Experts of a small language model: 24 experts in each of 12 layers, 5599 steps.
Below are experts of layer 4 (counted from 0) of a mixture-of-experts language model. Rows are named router (the router's row for the expert), gate (a neuron's input weights, with its number), up (a neuron's input weights, with its number), down (a neuron's output weights, with its number) and show model dimensions 0-191. Each number is 128 + 32 x the weight over its row's rms, rounded and kept within 0 to 255. Numbers have three digits each.
Before each expert's rows: "comes after" lists some tokens at least twice as common just before its tokens as in all text; "comes before" lists some tokens at least twice as common just after its tokens as in all text. This comes from a sample of Wikipedia text that the model never trained on. Tokens count by the router's weight.

# expert 12
comes after: "\n", " =", " ==", "===", " ===", "=="
comes before: "\n", " The", " In", " He", " It", "-"
router:092186130117129118081134126145128142087152134067164132176125128105145085175112142198092107135113156101109075121118106173117162078160133079151136113167150128146103050097141103179160128115177142170112132140146070093126076139169132143120094117184086189126131127199183149118170106129087167093119156095162093126190155087132134178094061158121164166160114191198149129146105121088103115147150136101164079111108179155154153134096116162129131103114114151139148157157101146074118090160155113087172122114163205124093110119162132114067137141110069152144109137063097107128114096068171163117
gate1:164123080088198124113067121176166176156159104125091167080106111092111127132072160138174098151125159072077087123115139115171117165143156170105096107103168147134129122113107082099162158160161120158124148107116126120078140080124149175115111178184167194046124124133110110181110106160078154129153078103134173068138187151118099081116103148148144165182155112123086176155101139088094170134136145090130117136145146122148120155086104115161094109182118107120092120131112145152140067165124156097085135175155139127159111094222151173156155148057063094124094173131139178107120113108118136135
up1:173129119101199108101068113146119158165192136101080111059096142094112142174075119114103147130123136105137080121126139122148117110162115147148086075093148132127108052119109122110141156114133114177103142089084134137083098058132130137115110180135194178049155130114116118159082124190124094132116063093168153085110198172101108129111055162161152175157140134150121142137099138138120144130134167101105056113150124123144145107124083131200126166201126100137108126104104185139149127190172139061083157136122151168110111100170172144130187137068127086157104145170114159137115107119100108105
down1:131084111104155131114071117160127115111099110125086157127167125096085157156128082147114114172168158149146143109149123137073122099124156075099124106167107141127098125124116165101107132069123143106108110125148079172086155182088111149090150112136164197127101117136141130121071125148185121049158142098101223121081179092126082145138193128104159143129102179110123142127067111106151195201100092112156145126146126115116119143166118089161166198123153210098134150103110101118128163089166153128146134148135127122082160125088073170107136174126123121120132111137212086100160111174159029171

# expert 13
comes after: " the", " a", " and", " The", "'s", " his"
comes before: " of", " and", ".", " in", ",", "s,"
router:099129086138146129072160159112143170118056138087135114119159161128106178110111091068144164117128210095092130143187167166131094134070137147127107176105102127151082181160137142181194133063115177141094096084164136148160137137136133122115139097091114085124149079064123137106191105108075110167064133141126143114072139169109085089178085094115155139148113094114044130102144134177131150108121117097099191094155135076170172100127138165121154198111124116105096125116131112103134175116116127153126123093103196122157123199118106172101109126100145083113134154162167186154123123161140155087
gate2:127157107057135150126082112130081094133116136114091108146117068148082126122172107124093085074144141099204105100109118135092105151156146071232108094175112174091169140128142147124125220141073167127128149097126081090117093091079148142093087152076159142184107121134127125169141101099087108149145131147165132136117143111119066169095074086136145177134130129171097139153112160108152153147108140117095173139176120103135140143120166168127088081037107149169148076153094112102113165109104117098075127110152178114127136105067164156123167113095118167123165102101159170112073071120105141090
up2:114108161132104086096155138138130098142144093161191153112081189113204133156143156143201116120124163134095140124143139091168153135113059154059165161105155056126137142130093088148122084101164071087124094172092141072142173150166151105090128122131114123162122095160147115099188131169153200085114165134108122136103136132137191138152156155126092083139095143160134113118089102152142086128138154139203093148087158153141138168138084107132115175154140125118136102181115160179141082132107116216130147155108074145081145146159086071168095123190108093121134151105129079167189170155157138164
down2:114108120105140116118159163144119140144152149155186087100112175177134078166153168087144137157130179142114155080055160157114168148100152124145146125208172105135153109191122099122100162081157090107192117118102118077104224113102145138171184161100064068067129100145100107139126130124110134125176100146180115128179072073173102173146114118118081102147105190137156063081126103092124130153127121118136123107125179144128168146194088157174072114154158117124160087143113077126159119136127140194113176137109110141151124078166100134157149144130148112191092143121111124148174082110120151105

# expert 0
comes after: " |", "|", ";", " F", " T", " L"
comes before: " |", ";", " JPL", " ·", "_{", "}"
router:098151100133089131171146123184195136164082135173126172142100115124138115125138164068164097167151113165089179111105088086074147170152069167134169103121122115092202136177121126108049141144064105124172157102145092126150172111149148136103092113139093160113112130154163141138113131128168118122076102108136171158112113075110128102144206139106095094118109056108120117120141111136180131116194093137181104131129170157072035142129114110117131140123139131152130108089124095150098113107094150126152130144081098134170023112135112126069111097198154144160137080083174131118124151121107105191
gate1:144137122120153147097116149176165158089165169086096093162167143117169174187147128152192142139191085170124152117116114068147125102158114166171124203092098170114131156077100100196105110111137165148112140186141133140123131085132144160065068157159122188116137094119166177133116117113123151128173074107138132133155204193094159155178146129135128091180117170158073109103090134143089135135111046144095124142122118169144113087122137161103140120144115158115139138086134073180126172107117141100155131143112129119063110133077159116106117099140118135106198059161136159076188170180128135113
up1:141072121079109127136137104104076126191111080155107138109122100192133065088133114137108086125116115107125103103088142196099111108102111152121135053083121115137135111125188104089131152125126090097089114095116123145150145135136104064185172117105126129110145092138106078191138121104106078120134215167190152119165113084155137138135151100150101153132145125126137143174138162102129169089108186140181128115157097093093158185073157088158108142079206112128128113130126196084144100080091057109133061139132107153164144105171103139166115115094101151151078232122149124133105130089135090121
down1:105121116139115158148110066118149177081127091129136116191108138142114141172112091102153106173114169127159159165104110089065192165159063171114077131176123115118117127106159129132084031130078098169147088123121160116075140162159143156128102130119162187078136157106115154137176130093107138162180122176165158145154129127171194162122135158116060130125093155090143067179084100082128197074151133142144132140160102107166150149158158133103128127074082115164070080166090142138169206135153148131099120143115149137174167132108109143075105112153166085144146150130084168098135104132158148162